config.yaml
n_layer: 12
d_model: 256
d_expert: 64
activation: "swiglu"
n_head: 4
norm_eps: 1e-05
init: "normal"
init_std_o: 0.0
init_std_up: 0.0322
beta1: 0.9
warmup_steps: 233
decay_fraction: 1.0
batch_tokens: 32768
doc_mask: true
dataset: "wikipedia_en"
Below are experts of layer 7 (counted from 0) of a mixture-of-experts language model. Rows are named router (the router's row for the expert), gate (a neuron's input weights, with its number), up (a neuron's input weights, with its number) and show model dimensions 128-255. Each number is 128 + 32 x the weight over its row's rms, rounded and kept within 0 to 255.
Before each expert's rows: a language model's description of what the expert responds to. This comes from a sample of Wikipedia text that the model never trained on.

# expert 48
It responds to: Head nouns of organization names and proper phrases, such as University, School, College, League, Party, Church, Army, Hall of Fame.
router [102 152  85 102  36 159 141  75 141 110 139 123  86 117 119 156 105 198 131  98 145 112 149 113 143 152 106 153  96 176 153  95  57 148 128 119 192 121 157 142 152  53  85 120 137 119 109 134 136 122  88 113 146 184  81 105 118 153  88 156  90 149 130 124 125 117 141  92 117 132 177  94 145 131 115  88 127 128 177 104 148  87  97 134  83 190 145 179 140 136 119 132 117 169 153 126 123 106  95 161 119 117 135  92 196 172 132 186 125  96 134 153  80  85  65 153  97 164 182 142 100 126 143  99 116 157  72  94]
gate0 [ 96 103 141  96 114 135 173 132 143 122 159 160 137 104  51 123 146 162  69  93 157 130  82 105 171 130  76 168 101  99  69 172 105  45 175 139 125 154  61 169 139 161 158 157 139  72  95 151 116 124 133 113  94  96 119 126 110 110 133 136 114 112 125 120 162  90 130 174 114 147 133 167 119  92 117 146 144 120 136 121 161 158 127 129 135 153 108 171 101  51 108  57 146 146 159 131 155 117 104 172 158  74 158 113 177 114 115 151 129  72  97 218 132 130 148 138 146 140  94 126  81 121  77 111 142 169  77 144]
up0 [123 126 112  82 156 107 129 137 155 145  94 133 135 190 135 169  72 118 181 158 103 103 166 117 110 153 116 107 136 133  85 122  39  72  92 100 112 213 124 157  92 173 141  99 153 155  98 152 226  87 128  83 126 118 122 127 106 197 122 163 192 139 158  88 101 157 137 168 121 131 134 123  64 164 161  99 134 190 168  65 120 155 116  78 121 130  98 124 205 134 140 137 137  88 127 187 140 102 122  87 183 192 143  78 146 129 100 126 109 147 130 133 123 180 140 159 120 123 133  98 177 197  96 113 125  81 136 183]
gate1 [125 147 162 142 159 137 150  94 165  60 137 103 152 134 112  61 127 131 128 147 135  88 138 129  87 100 202 139 114 136 157 186 166 134 175 134 150 114 142  85  70 135 136  92 118 127  88 106 164  84 154 161 156 154  86 135 136 144 124 177 151 159 115  95 109 104 116  95 163 180  86 141  99 173 209 102 117  84 117  99 131 129 137 137 102 149 108 129 137 171 116 166  66 106 125  97  75 110 139 174 145  87  34 126 166 152 152 163 120 147 150 133  90  84  95 143 127 148 154 144  84 180 144 152 198  69 118 137]
up1 [123 177 160  91 133 129 129 105 107 134 152 194 110 213 160 132 109 127 123 125 143 149 138 131 224 183  96 127 112 129  98  82  96 147 105 129  59 144 140  71  91 136 140 142 153 129 178 136  97  92 130 104 106 101 159 156 113 141 159 120 109  57  94  93 123 208 104  86 156 105 105 162 122 140 155 117 129 139 122 133  87 152  87  85 144 209  97  50 130 127 112 141 107  73 146  81 188 139 143 125  93  96 130 116 113 150 125  41 149 114  55 111  79 174 125  64 182 149 138 126 148 147 128 103 111 155 171 112]
gate2 [144 125 150 146 175 112 145 148 111 147  95 165 136 175 120 154 129 194  98 132 124 115  86 110 132 215  64 123  78 146  80 126  84 127 183 190 154 128 153 162 183 125 110 137 154 182 113  85 192 164 103 124  45 121 106  97 140 129 158 179 114  89 185 121 105 157 141 121 103 218  89 141 152 101 122 178 138 213 155 158 111 128 100  98 100 183  96 142  51  74  77  79 106 112  71 110 157 115 122  93 208 144 134 136 212  99 139 189 105 145 145 178 128 135  88 161 106  98 112 142 145 154  94 121  91  94  71 156]
up2 [158 128 142 151 187 126 155  96 109  91 148 119 140  92  82 111 197 129  91 130  70 166  68 145  93 113 144 141  60 147 120 143 150 111 103 123 157 138  56 160 121 168 119 123 171 175 102  98 151 186 107 164 131 122  86 117 182 103 142 118 190 144 118 142 146  95 139  80 150 135 107 151 175  90 206 179 120 121 177  98 136 107 114 134 175 141 116 116  99 124 138 127 114  64 114 105 152 161 106 112  68  96  94  97 163 102 161 166  69  96 114 122  80  14 150 165 119 180 150 172 134 152  76 164 158 128 129 183]
gate3 [110  97 122 104 176 114 144  75  80 192 127 170 101  85 144  88 118 114  98 133 123 114 158  51 162  84 126 135  75 113 113 157  83 148 123  31 123 156 126 147 140 131 133 142 137 120  91 152 110 148  91  66 136 157  79  59 126 178 163 111 143 181 118 109 140 104 125  93 105  87 155 118 184 129  72 124 109 199  77 132 145 126  72 153 117 129 183 147 143 122 145 123 139 111  89 114  74  85  76 111 173 178 160 155 101 156 122 183  78 124  72 124 113 108  86 122 130 106 127 173 123 128  60 111 158 128  44 134]
up3 [115 107 109 122 152 102 183 109 118 160 127 120 110 117 110  90 102 122  99 100 113 131 166 118 195 119 177  94  95 154 156 133 146 106  72 116 135 101 104 129 164 118 153 178 168 135 106 147 117  48  81 113 128 157 229 135 158 126 134  50 115 141 129 111 127 169 121 149 104 159 115 123 113 181 134  87 139  79 110 112 123 138 108 177 109 146 166  98 183 138 137 134 187 106 132 115 107 172 141  95 111 132  95 111  96 119 190 178  77 160  75 108  57 153 183 140  89  73 133 137  91 110  44 125 107 204 104 138]
gate4 [123  78 117 115  66 139 174  96 117 128 132 185 200 101 151 104 135 130 218 108  89 143 188 145 118 138 175 121 168 164 133 105  86 146 149  57  99 100 119 134  95 136 155 118 122 110 137 163 127  64  69 155 128 149 169 102 123  84 129 181 188  81 113 123 174 129 159 188 141 162 158  76 178 132 115  84 126 100 151 129 163 133  82 141 131 104 103  84 223 158 128 133 194 121 158  92 130 140 157  93 137 135 127  84  43 153 102 128 123 174 124 128  92 147 143 167  80 130 138 122  98  88 127  90 114 198 153 159]
up4 [114 123 166  96 133 100 132 161 133 157 145 108  75 163  99 123 112 114  75 147 197 157  83 127  93  91 129 125 126 157 136 131 161  75 150 111 115 174 149  91 164  99 111 138 139 126 135 144 108 143 146 103  90  48 147 105 160 197 135  74 105  90 109 121  80 153 130  86 143  55 101 131 142 132 155 144  33 114 116 206 100 104 145 147 145 113 112 123  83  80 142 135 119  70  93 120  84 157 121 104  54  79 113  86 138 115 124 137  72 129 134 133 228 118 121 104 108 144 146 112 121 147 103  71 143  77 158 110]
gate5 [ 98 113 102 144  93 129 142 150 136  79  78 150 174 169 135 142  87 156 104  90 143 161 133 154 130 146 102  42 111 187 145 126 132 115 198  93  67 112 164 162 153 165 130 107 157 129 173 122 169  69 115 154 209 133 127 161 109 143  68  57 123  73 130 156  76 104 115 162  91 107 214 104 153 173 145  94 122 195 126 119 138 132 126 145 112 126  99 147 190 230 153 147 135 115 174  91 138 114 159 114 157 116 100  91 158 154 147 145 109 107 113 188 112 129 104 153 117 156 115 131 127 157 110 141 117 145 132 139]
up5 [162 125 179 123 113 117 158  83 160 100  96 151 133 178 130  95 112 119 151  92 131  89  91 110 164  41  73  81 169 131 164 120 111 139 165  99 111 120 106 187 122 147 132 108 128  70 113 179 196  92 140 182 132  96 158  96 154 167  56 119 169 145 135 101  78 108 160 152 101 119 217 159 104 134 155 164  84 183 143 145 161 101 134 172 127  87  87 128 162 162 138 100  99 186 120 113 132  83 150  77 113  98 178  76  91 199 130 168  78  66 160 173 198 126  87 139  97 113 137 145 144 149 112 127  84 166 120 157]
gate6 [147  84 151 187 141 115 164 115 167 103 149 183 109 145 181  94 165 102 120 118 118  87 143 151 150 143 109 135 182  90  60 149 166 142 132 115 165  51  56 181 180 158 122  63 104 147 175  93 113 179 148 114 111 131 152  92  73  67 135 210 131 130  85  87  81  99 124 124 147 141 108 135 159 114  90 126 110 131  87 146 194 120 115 172 129 145  89 168 114 112  64 130 103 169 147 133 147  70 112 166 187 121 149 110  44 199  95 105 126 173 137  92 115 151 122 120 174 119  61 149 174  68 102  95 124 119 118 155]
up6 [110 176 173 177 163  44 156  70 130 159  83 122 105 112  96  89 179 141  81 140  47 157 118 129 109 119  79 123 179 123 121 133 125 117 166 109  79 152 144 151 103 173 135 143  65  76 144 182 113 182 159 166 151  93 144 156 119 104 172 150 138 185 121  98  79 107  94 123 119 130 141 129 113 113 122  59 119 203  36 132 130 137 111 103 153  82 120 133 131 105  81 138 112 120  50  55 170 170  75 127 148 119 167 133 116 185 112 150 125 182 122 159 101  98 137 157  97 160  81 133 153 138 133 137 149 143 127 121]
gate7 [174 127  77  78 152 155 111  91  75 127 195 160  96  83 120 162 160 111  97 131 138 147 137 122 106 124  95 128  74 133 196  96  75 152 126 107 126 136 103 157 101 113 110 146  68  66 132 140 150 191 163 114 181 201 140 155 126 153 128 123 138 175 152 116 152 120 158 106 112 121 204 158 115 120 101 150 152  84 110  72 109 160 146 176 121 137  97 198 131 139 164 106 156 185 142 156 142  80 111 130 126 156 152 140 148 140 126 146 114  63 124 137 108 120 126 146 135 135  87 102  97  46 101  89 166 162  61 110]
up7 [125 118 133 138 150  86 127 150 190 122 123 122 167 151 193 138 105 157 158 114  75 110 130  97 114 195 109 135 134  85 156 160  54 148  98 138 142 162 134 139  75 158  97 165 119 136 122 150 152 100 152 157  95  98  97 136 119 155 169 188 154  96 154 121 113 154 112  80 103 147  90 158 152 111  89 118 129 123  98 121 103 201 117 118 181 144 206 116 190 128 140 138 103  83 106 121 130 118 139 167  96 151 148 130 100 117 126  81 153 132 154  98  70 147 151 168 176  69 109 170  91 156 136 133  96 116 116  72]
gate8 [139 117 151 132 150 148 154 125 125 122 129 183 152 142 154 150 164 101 128 117 140 109 109 133 155 141 142 157 151 106 160 180  98 162 193 113 177 131  94  69 125 109  62 152 170  93 104 110 202 172 174 174 153 165 180 119 144 149 153 133  66  61 108  82  99 138 170 142 140 108 154 182 148 124 142 119  99 148 160 108 170 119 143 104 174  70 115 175 117 126 144 100 149 168 114  53 120 115 127 126 139 111 114  94 156 139 126 136  88 126 163 174 155 128 124 175 108 102 159 124 124 134 142 143 125 147 128 177]
up8 [182 155 161  80 156  76 138 112 163 164  79 174 136 111 169 137 129 125 124  91 161 164 135 119 149 144 139 100  90 159 107 158 120 140 106 124 101 120 157 103 158 165 141 124 104 145 156 154  55 132 107  94 140 124 172 135 117  95 181 170 143 140 136 132  78 116 110 146 112 105 110 181 156 109  98  74 172 168 105 176  87 161 111 156 150 156 113 152 188 145  83 133 104  61 113  91 166 164 146 158 110 106 163 125  79  77 105 136 183 166 106 109 130 148 148 106 157 126  89 164 165  97 195 111  88  97  99  83]
gate9 [140 158 138  84 122 168  94 130 122 114 150 103  95 115 161 177 161 135  85 119 147  68 103 106 125 120 155 146 137 120 133 101 100  92 159 110 135  98 129 110 190 141 119  89  98 104 119 149 145 156 137  64 168 132  90 127  67 162 127 149 174 146 109 159 158  91  44 156 100 159 219 122 186 124  82 117 169 186 154  81 168 137 128 118 106 136 121 187  89 153 102  86 178 159 133  89 123 128  76 168 133  89 136 114 174 194 122 159 125 154 155 159 158 114  98 111  75 179 109  49 141  88 154  79 153 116 110 115]
up9 [137 105 119 102 138 173 116 164  72 128 147 118 105 117 162 149 110 121 135 179 162 106  94 137  85 132 142 117 125 123 130 125  99  95 127  68  88 121 111 106 152  92 131  95  87 126 147 170 162 167 146  70 157 166  84 149  73 153 142 167 173 165 132 178 119 127 127  89 102 144 195 123 178 141  82 143 151 113 124  85 175 168 134 118 149 123 144 141  76 194 105  58 119 168 138 101 138 105  95 147 144  99 156  69 181 176 110 126  79 163 158 120 108 125  89  75 120 108 100  69 162 108 129 100  90 173  93 124]
gate10 [184 112 129  89 185 159 161 138 123 170 120 129 148 124 153 137 125 222 111 134 111 100 114  68 111 121  70 141 141 151  91 104 106 154 118 173 171 104 144 143 149 126 117 130 121 131  78 112 172 140  74 125 161 204 102 106 121 138 123 124  86 127 135 146 138 115 138  56  92  90 156 160  92 127 160  94 180 209 179  73  87 125  86 139 104 170 109 122 113 173 155 110 182 101 143 165 168  96  92 107 152 145 147 134 193 115 123 168  92 127 128 141 161  95  52 148 157 134 138 113 158 153 104 188 121  87 137 163]
up10 [ 78  87  71  92 107 142 169 139 151 125 119 106  90 151 110  69 143 132  72 149 113 165 115 114  82 113  93 113  98 140 103 110 172 144 124  89  69 168 128 128 174 105  88 149 108 137 104 105  56 140  63  98  88 213  73  67 131  92  83 138 152 119 118  87 183 196  96 193 102 152 126 119 169  96 119 123 129 112 154 115 124 149 124 145 168 148 119 151  83 114 105 102 117 131 157 162 120 108 118 149 187 145 121 109 193  74  95  86 152 125 153 165 110  55  85 133 180 137 140  90 131 131 122 111 132 110  57 120]
gate11 [114 124 103  95  90  76 132  99 133 131 150 189 117 194 137 153  74 113 138 124 134  74 139 109 160  74  60 108 155 169 144  53  76 124 168 119 109 158 137 113 145 148 127  89 135 102 136 174 125 111 150 130 184  72 112 112 141 111 139 162 140 126 153 183  74 120 231  79 122 151 121 134 102 155 102 167 121  52  59  91  94 207 132 103 118 131 138  94  76 117 146 172 151 138 154 149 126 102 104  81  85 120 145 122 133  99 131 176  88  89 101 142 133 132 119 104 160 110 143 109 139  96 111 152  91 132 155 139]
up11 [135 136 122 190  64  86 132 155 133 102  94 107 132 114 122  46 160 101  83 131 162 116 130 151 169 119 175 155 149 118 121 106 193  93 189 126 180 128  83 129 138  88 161 130 172 171  81 114  84 112 121 167 112 121 131 121 120 138  99 149 151 135 117 121 143 161 119 152 128 153 221 146 111 109 123 168 109 109 120  95  83 101 135 130 158 150 111 192 165 132 168 123 106 113 115 143 155  98 125 109 156 100  80 164 139 146 103 106 133 158 126 117 160 125 101 153 104  83 143 162 131  99 168 130 101  79 166 109]
gate12 [ 88 154 152  57 106 173 139 136 119 136 191 171 148 148 131  85 193 158  92 114  93  98 136  83 145 102  99 134  95 101 163 138 129 119 110  85  67 129 122 163 149 112 126 160 152 145 111 133 151 102  73 161 154 176 153  86 136 143  91 146 175 118  84 113 209 143 166 115 134 106 125 128 164 122 127 135 108  91 196 104 104 118 144 119 144 109 112 148 127 132 145 125 124 134 159 154  93 117 119 206 154  82 135 130 147 121 117 135 154 161 146 114 143  83  64 192 112 128  79 153  69  82  63 147 129 145  41  96]
up12 [171 121 154  96 142 144  75 180 157 204  98 106 138 104  97 153 120 133 146 154  98 122 167  88 130 111  84 150 136  98 110 190  36 181 117 164 164 138 141 174 102 128 115 104 170 188 148  99 133 123 120 183 183 179  90 128 175 143 139 153 113 147 130  78 155 150 142  79 165 131 130 179 122  73 101 104 106 132 153 121  86 121 172  94 108 159 128 148 116 158 119 152  98 136 167 171 176  83  98 134 153  89 135 162 153 121 179 108 130 160 124 134 148 152  60 170 130 105 121 166  77 146 144 199 123 141 117 163]
gate13 [144 106 180 142 124 130 132 115 127 143 113 122  82 115 150 163 121 112 140 148 106 105  72  94 189 168  92 170 150 110 124  82 148 156 128 137 146  96  93 106  97  84 137 106 133 128  91 107 115 160 156 145 165  98  72  98 140 137 226 207 105 175 132 149  89 108 116  97 172 143  46 138 104 144 169 151  87  97  68 116 101 134 121 142  67 124 158 105  80 100 110  95 130 165 108 166 197  34 106 131 148 146 102  54 145 142 103 120  95 157 104 150 124 167 133 181 140 147 133  99 125 124 145 120 102 102 111 218]
up13 [173 116 113 134 224 122  93  86 119 135  98 135  84 156  83 163  98 104 124 196 116 170 137 138 182 172  84 132 132 118 154  78 149 151  86 142 161 147 138 157 131 108 127 130 170 149  77 119 129 158  82 132 137 158  83 205 151 120 161 119  87 167 123 112 154 107 154 112 144 149 157 125 116 161 179 110 129 125 111 179 122 146  83 102  62 165 106  97  67 133  67  85 138 135 109 145 129  45  95 109 172 132 115  95 107 103 123 150 184 120 108 142  74 135 118 101 153 139 186 124 124 128 167 103 160 135  89 125]
gate14 [102 143 144 113 112 139  79  88 105 140 123 154 116 126 114 125 167 118 136 153 102  94 165 140 129  55 123 116 152  71 147 193 122  92 149 182 116 121  26 131 111 113 135 145 168  93 111  92 164  86 157 154  82 165  55  61 116 133 133 161 158 129 165  87 101 130 123 129 184 197 122 127 149 124 153 125  88 152 104 138 151 134 127 131 104 116 107 128 109  81 135 185  54 131 127 140 132  85 154 131 119 122 129 164 147 144 137 135 112 187 143 161  67 101 121 192 133  84 134 160  91 213 141 189 116 127  89 138]
up14 [145 177 173 101 130 129 113  81  98  50 142 172 106 177  64 175 192 153 183 161  78  99 173  94 129 102  88 135  77 174 168  89  99  59 155 151  80  54 103  90  52 121  99 176 151 125 101 112 154 114 128 167 102 136  99 100 140  94 144 140 163 127 103 116  70 189 175 125 160 119 161  92 170 158 137  58  87 110 122 121 124 120 131 136 154 121 106 141 114 101 132 185  59 135 130 140 150 188 132 149 127 148 106 130 131 122  85 134 137  98 150 153 178  74 128 130  94 114 128 112  85 163 143 105 119 149  80  60]
gate15 [166 196  92  96 101 140 176 100 181 106 172 122  97  83 124 162  99 173 140 110 109 181 116 160 155 140 150 142 187 139 164 150  56 166 147  99 170 109 117 156 183  79  98 121 130 117 179 152 152 103 131 161  99 128 127  85 158 143 107 133 169 159 123 152 126 103 152 110  91 138 140  93 154 124  91 110 114 117 109 131 109  93 112  85 127 110 110 110 156 133 119 161 160 151 141 177 158 148 155 159 131 198 103 172 135 118 123  96 100  65 156 136 135  82 121 153  77 130 184 119  78 110 134 107 125 125 134  46]
up15 [168 209  80  83  89 125 126  59 193  80 177 173 127  94 133 120 120 173 110 113 124 159 159 175 156  95 101 128 136 138 147 146 109 126 115 103 166  89 106 151 124  96 102 130 108 113 160 149 125 104  77 141 117 143 100 116  92 153 120 142 133 124 150 133 135  96 182 120 140 145 108  60 151 148 126 102 121 150 136 134  97  93 109 148 158  92 112 102 136 151 111 143 103 171 115 161 171 166 148 164 165 109  86 169 134 149 135 127 134  96 187 143 180 108  85 121  48 232 194  52  93 126  82  88 133 130 170  82]
gate16 [158 134 162 112 144 109 153 112 118 156 187  92 109 112 137 133 141 154 177  99 103  95  93 125  79 140 141 157 115  81  97 158  97 144 113  80 185  90 157 105 115  73  97 116 123 138  98 115 188 141 128  84 115 110 146 164 114 165 117 110 120 123 115  98  93 138 168 106 129  94 151 165 120 153  77 128 115 151 142 144 162 162 128 159 163  90 146 127 163  84  91  84 150 122 150 131 126 137 135  73 145 135 113 149 143  95 161 210 145 113 134 165 144 191 125 145  80 167 143 157 130  86 113 125 127 147 138 148]
up16 [114 182 140 188 132 186 133 106 107 131 149 106 104 139 105  93 139 104 118 158 158 139  80  80 146  55  93 141 166  81 116 104  75  98 144 160 136 168 106 177 118 144 163 168 102  84 113  89 167 207 148 146 150 147 112  66 118 173 143 186 202 137 127 174 122 149 152  79 121 130 134 188 140  75  99 201 132  72 132  90 125 137 166 132 110 128 104 100  60  80 154 120 103  93 111 119  87 117 140 118 127 125 186 146 123 144 141 104 134 164 196 154 149 126 119 165 158  86 119 184 145 127 123 151 131 150 169 123]
gate17 [ 77 122 168 116 146  72 151  72  94 104 101 154 123 121 150  94 183  87  90 181 144 140 111 129 120 183 144 127 106  82 169 123 125 167 123 154 169 143 120 179 119  99 136 147 132 117  88 142  65 175 121 165  95 125  78 115 102 139  97 180 119  99 131 183 158 149 155  76 122 167 133  76 104 100 106 151 112 133  92 131 112 116 160 102 101 109 165 125  85 151 159 155  92  80 142 140  53 101 108 177 153 111 114 118 176 103 105 219 122 150 105 198 126  83 112 143 134 156 175 146 125 187 166 135 157 112  60 162]
up17 [106 146  96 135  97 147 135 112  96 167 141  86 148 123 108 110 107 165 160  95 181 166 168 134 175 108 113 154 120 118 109 138 167 142 109 177 108  67 101 119 128 129 112 113  97 137 187 102 181 125 108  95 112 153 141 164 108 136 172  80 178 134 120  52 138  80 140 162 161  64 151 100 144 168 130  83 143  94 196 134 144 191 121 118 119 107 175 105 177 152 199 118 160 178 128 190 165 153 176  80 137 182 182 137 132 179 125  64 179 106 154 108 128 134 130  31 147 104 126 143 113 106 122 120  91 133 195 158]
gate18 [ 88 100 109 145 132  37 129 145 136  46 154 139 166 128 179 151 133 179 133 145 124 125 157 105  68  92 121 177 180 154 103 158 176 131 190 103 137  69 149 160 117 145 100  77 112 113  94 154  99 128 100 120 125 127 152 144 130 140 173 143 102  93 161  54 162 131 110 125 179 188 148  93 115 136 141  77 141 211 124 144 168  77  80  87  94 108 114 120 184 131 130 109 180 112 124 138 113 115 108  70 133 146 109 125 114 230 146 215 116 106 113 131 122 153 129 149  97 116 157 141  93 167 144  89 107 132 114 157]
up18 [186 139  77 126 137 158  94 185 123 168  96 103 125 140 105 133 123  27 164 107 178 134  73 144 159 206 152  95  72 146 126 116 149 106  75 152  99 173  82  87 132 109 166 147 195 130 175  93 106 119 179 158 126 122 126 121  99 106  74 154  92  99  89 169 101 176 147 134 143  91  55 136 117 153 121 137 109  67 109 112 111 153 149 129 159 135 119 107  86 122 105  77 114  73 152 141 172 102 134 138 143 107 156  89 149  52 122  95 116 174 141 105 107 147 158  83 177  77 107  91 126 118 141 109 110 102 139 132]
gate19 [ 47 123 147 165  76 132  51  89 204 128 145 165  97  86 131 131 174  97 131 140 158 110 109 129 154  90 116 179  77 151 134 166 130 129 137 142 151  76 150 157 117 101 182 123 131  81 161 176 175 149  97 142 135  99  96  90 131 121  57 131 171 142 152 144 154  67 137 113  89 104 142  57 137 172 103 212 161  99 214 148 154 146 137 158 118 199 153 142 163 151 150 131 169 188 144 170 191 107 119 125 104 169 151  89  94 128 126 109 103 166 158 158 144 142 157 137  81  79  86 189 158  84 109 143  98 115 128 152]
up19 [102 157 165 165 141 172 149 126 148  77  90 101  89 144 118 126 196 108 169 144 139 146 193 110 119 178  87 102 162 182 118 140 165 115 151 164 181 109 144  90 115 109 120 133 175 161 182 127 155 100 125 103  38 156 167 101 153 122 127 127  54 108 171  81 105 120 186 177 161 169 134 139 137 138 139 159 139 123 160 114 153 119 151 146  90 123 109 123 155 164 139 154 102 161 174 102 243 117  87 105 130  82 160 148  99  97 111 113 131  59 117 201 230 207 169 127 109 126 124 142 122 150 138 133 115 138 172 177]
gate20 [149 147 152 116  97  99 151 118 165 106 139 105 125 129 138 105 196  60  68 129 175 105 150 190 166 196 134  86 152 160 154  97 167 182 193 108 122  47 153 180 160 116 137  79 114 121  88 145  99 162 141 125 117  79 141 114 124 141 126 173  70 171 120 116 151 134  48 139 152 165 104 173 110 128 117 173 107 146 133 216 165 166  83 176 105 155 145  82 136 131 128 123 129 174 133 132 103 149 134 116 136 139 137 157 207 120 108 148 111 138 136 166 152 124 121 156 146 153 180  84 111 137 118 117 127 144 118 210]
up20 [155 121 121 102 102 152 107 141  71 131 109 127 120 149 173 154  77 238 144 106 138 125 107 112 141  95 116 137  39 131 128  61 138 119 110 174 158 153 153 121  39  85  99 176  86  81 129  94  87 135 131 162 150 130 141  94 145  52 131  96 128 143 128 124 149 117 123  94 109  63 134 106  98 131 116  77 153 103  87  60 137  28 127 127 114  47 118 124 126 130 177 119 149  93 121  79  65 159 140 157 114 147 143 128 138 143 105 140 152 151 101  91 130 120  58  70 101 167 193 157 133 164 122  71 187 145 139  78]
gate21 [ 81  82  83 138 146 134 127 160 158  62 171 120  87 137 146 146  67 201 140 194 120 180 130  90 128 112 183 150 126  52 147 129 118 156 176 139 125 103 157 135  97 125  83 141 151 127  95 108 133  83 167 124 127 163 146 113 174 102 150 159  76  83 125 155 122 170  89 133 130 123 107 152 118  94 168 139 122 110  91 113 205 151 151  81 129 121 133 149  97 108 143  98 119 170 143  95  91 116 115  61 114 128 110  74 145 181 160 210 139 163 144  71 129 159 124 166 124 117 130 101 129 186 108  95  91 148 127 137]
up21 [112 165 151 101 116 166 142 148 112 112 118  95 150 131 172 158 168 121 182 194 124 109 135 119  87 166 106 107  95 155 124 125 136 119 193 100 115 102 104  96 132 103  88 124 115  44 129 157  57 155 108 134  96  96 105 186 108 100 100  89 121 133 203 121 114 107 131 113 164 122 101 100  75 115 172  87  55 142 217 100 161 118  98 102  67 114 149 137 203 131 113  98 129 136 183 114 129  98 124 109 107 134 166 149 128 141  46 151 175 121 109 153 116 140  53 152  94 119 119 145 110 156 121 129 140 123 166  71]
gate22 [ 91 126  41 118 109 166  92 134 163 120 187 163 115 114 135 166 167 113 112 115 145 123 117 143 110 101 144 145 141 107 150 145  53 144 127   0 164 155 106 140 156  88 147 113  66  81  91 151 157 113 141 160 176 170 132 168 143 157  97 101 150 143  94 178 152 130 108 147 117  89 102 106 167 145 131  84 156 162 134 136 141  75 160 195 152 115 131 161 135 171 119 122 122 135 130 108 124 141 163 121  71 173  91 146 153 148 119 147 151  93 142 144  95 159  71 140 127 129 114  95 124 101 107 111 163 147  93 111]
up22 [125 137  77  96  71 144 171 116 180 114 138 151  91  86 124 153 150  87 140  99 109  94 122 131 140 114 108 150 137 121 112 174  80 128 136  34 181 123 109 182 178 155 182  74 134 136 147 157 138 155 106 116 155 147 115 104 121 186 100  85 180 148 115  98 123 134  89 128 128 126  90  82 151 160 117 113 178 114 140 143  55 175 153 208 188  99 159 133 146 132 137  99 151  94 146 167 129 118 168 102  77 103 104 110  91 101  90 145  89 135 169  70 105 159  91 143 152 138 109 155 105  82 149 142 123 128 156 119]
gate23 [177 156 170 176 162 117 150 102 137 126 143 165 135 132 191 155 137  77 135 190 103 159 133 137 145  73 138  98  50 104 119 112 134 164 179 116 122 158 140 201  89 111 130 116 158  88 128 144 155 143 165 153 165 129  87 205  85 148 165 159 101 183 146 138  51  76 158 116 121  95 153 135 156 202  93 100  73 151 226 176 190 155 119 166  85 137 153 112 171 143 156 111 102  99 107 116  86  67 119 134 134 147 144 142 132 110 113 217 146  82 127  76 102 157  77 128  88 161  98 113 160 154 145  86 126 123 175 110]
up23 [217 161 163 142 178 103 129 141 186 145 166 135 124 125 193 121 143 169 152 122 154 118  84  93 150  72  74 134 106  97  97 105  60 106 141 181  99 119 161 146 100  99 149 120 176  72 138 132 137  86 221 145 132 132  52 169 118 111 193 155  88 145 155 197 107 102 173  64 121  75  96 156 115 124  79 150  68 153  95 108 182 138 167 112 150 140 192 114  91 198 106  93  93 135  93 146 115  98 124 123 162 107 123 141 108 123 119 177  82  64 157  64 128 140 143 155 100 124 121 144 180 124 149 109 144 161 103 125]
gate24 [128 114 105  86  99 162 168  93 191 108 152 192  82 152 143 119 200 133  91 110  97 139  93 113  92 125 116 107 136 192 179  83 100 123 100 111 101 101 110 113 131  87 121 143 131  75 180 140 124  98 128 123 138 203  54  98 119 155 128 109 144 153 137 124 128 136 141 137 118  48 152 127 141  96 153 193  57 156 189 128 103 134 100 179 111 148 172 139  89  80 156  98 140 174 122 174 133 116 139 147 139 158  75  99 159 147 130 115 112  74 124 212  85  91 113 136 130 143 140 101 110 144 130  85  78  90  92 112]
up24 [126 133 149  96  96 147 115 135 156  86 120 110 104 158 121 158 148  89 158 151  73 183  80 134 123  64 138 123 168 138 128 153 109 109 121  80  98 126  77 112 152 169 113 123  99 132 162 177  89  72 156 118 176 102  98 144 106 192 119 121 156 168  91 174 122  80  96 103 168 110 123 122 176 122  98 170 113 123 113 145  94 171 138 135 109  94 118 102  74  61 115 105 121 161 122 145 152 111 161 149  83 177  86 100  94 158 142 126 110 175 130  84 122 102 121 114 163 135 137  80  74 158 160 146 108 142 139 112]
gate25 [133 115 170 131 111 122 112 180 124  82 141 116 143 136 166 127 155 197  53 104 116  77 128 124 121 170 145 159 120 118 171  99 171 139 140 125 113 173 137 116  95  63 127  94 109  79 101 176 131 152 116 176 146  97 134  79 161  86 116 126 109 166 141 126 151 113 127 114 118 152 148 115 137 111 124 146 104 160  40 108 131 117 118 137  73 144 136  68 153  74 124 131 109 181 108 195 127 151 133  80 207 151 130  94 130  89 131 119 125 106 128 129 131 115 132 147  89 117 182 106 129 202 101 147 104 144 123  89]
up25 [160 188 159 152 101  69  75 111 171 117 134 182 122 162 122 132  68 130 123 123  64  66  90 158  91 148 105 134 116  99 109 127 140 198 121 125 146 159 108 118 111 176 176 166 172 152 117 194 149 123 104 134  78 100 119 139 117 107 146 130 132 124 101 114 152 182  85 123 102 151 120  80 138 134 104 109 123 163 110  86  72 185 148 112 194  72 141 121 182 128  74 160 129 107  93 145  99 147 132 134  78  98  90 148  81 157  98 148 105 148  55  80  69  81  98 140  92  78 107 110 162 109 106 157 120 150 166 129]
gate26 [139 113 132  48 164 154 144 132 136  90 129 103 103  96 113 140 153 177  79 122 111 165 106  80 187 116 186 133  61 148  72 163  87 108 117 184 128 122  97 186  92 174  43 137  69 139  71 136 107 161 107 121 179 196 143 103 129 164 113  81  94 145 129  90 158 150 101 101 145 147 198 127 123 141 172  64 124 134 134 108 105  89  91 124 127 104 116  98 122 190 157 153 142 166 157  79 120 163 110 141 185 107 112 150 159 138 142 110 162 167  98 122 160  97  98 119 116 150 115  97  87 165 104 107 176 118 107 120]
up26 [ 99 126  76 128 196 112  96 132 108 110 126 102  83 125  94 162 135 112 169 161 139 142  87 150  95 112 168 117 143 127 158 140 114 116  87  80 112 137 142  51 119 124 175 130 158 157 129  88 139 167 181 120  95 119 116 144 186 181 126 139 185 119 119 142 120 125 143 144 118 138 164  54 162 129 108 178 126 127 143 105 129 192 183 122 106 109  91 104 108  79 151 130  93 139 137  97 145 144 150 112  91 160 119  82 101 129 121 126 142 140 181 210 109 155 211 109 153  88 123  83 175  71 133 163 158 154  94 156]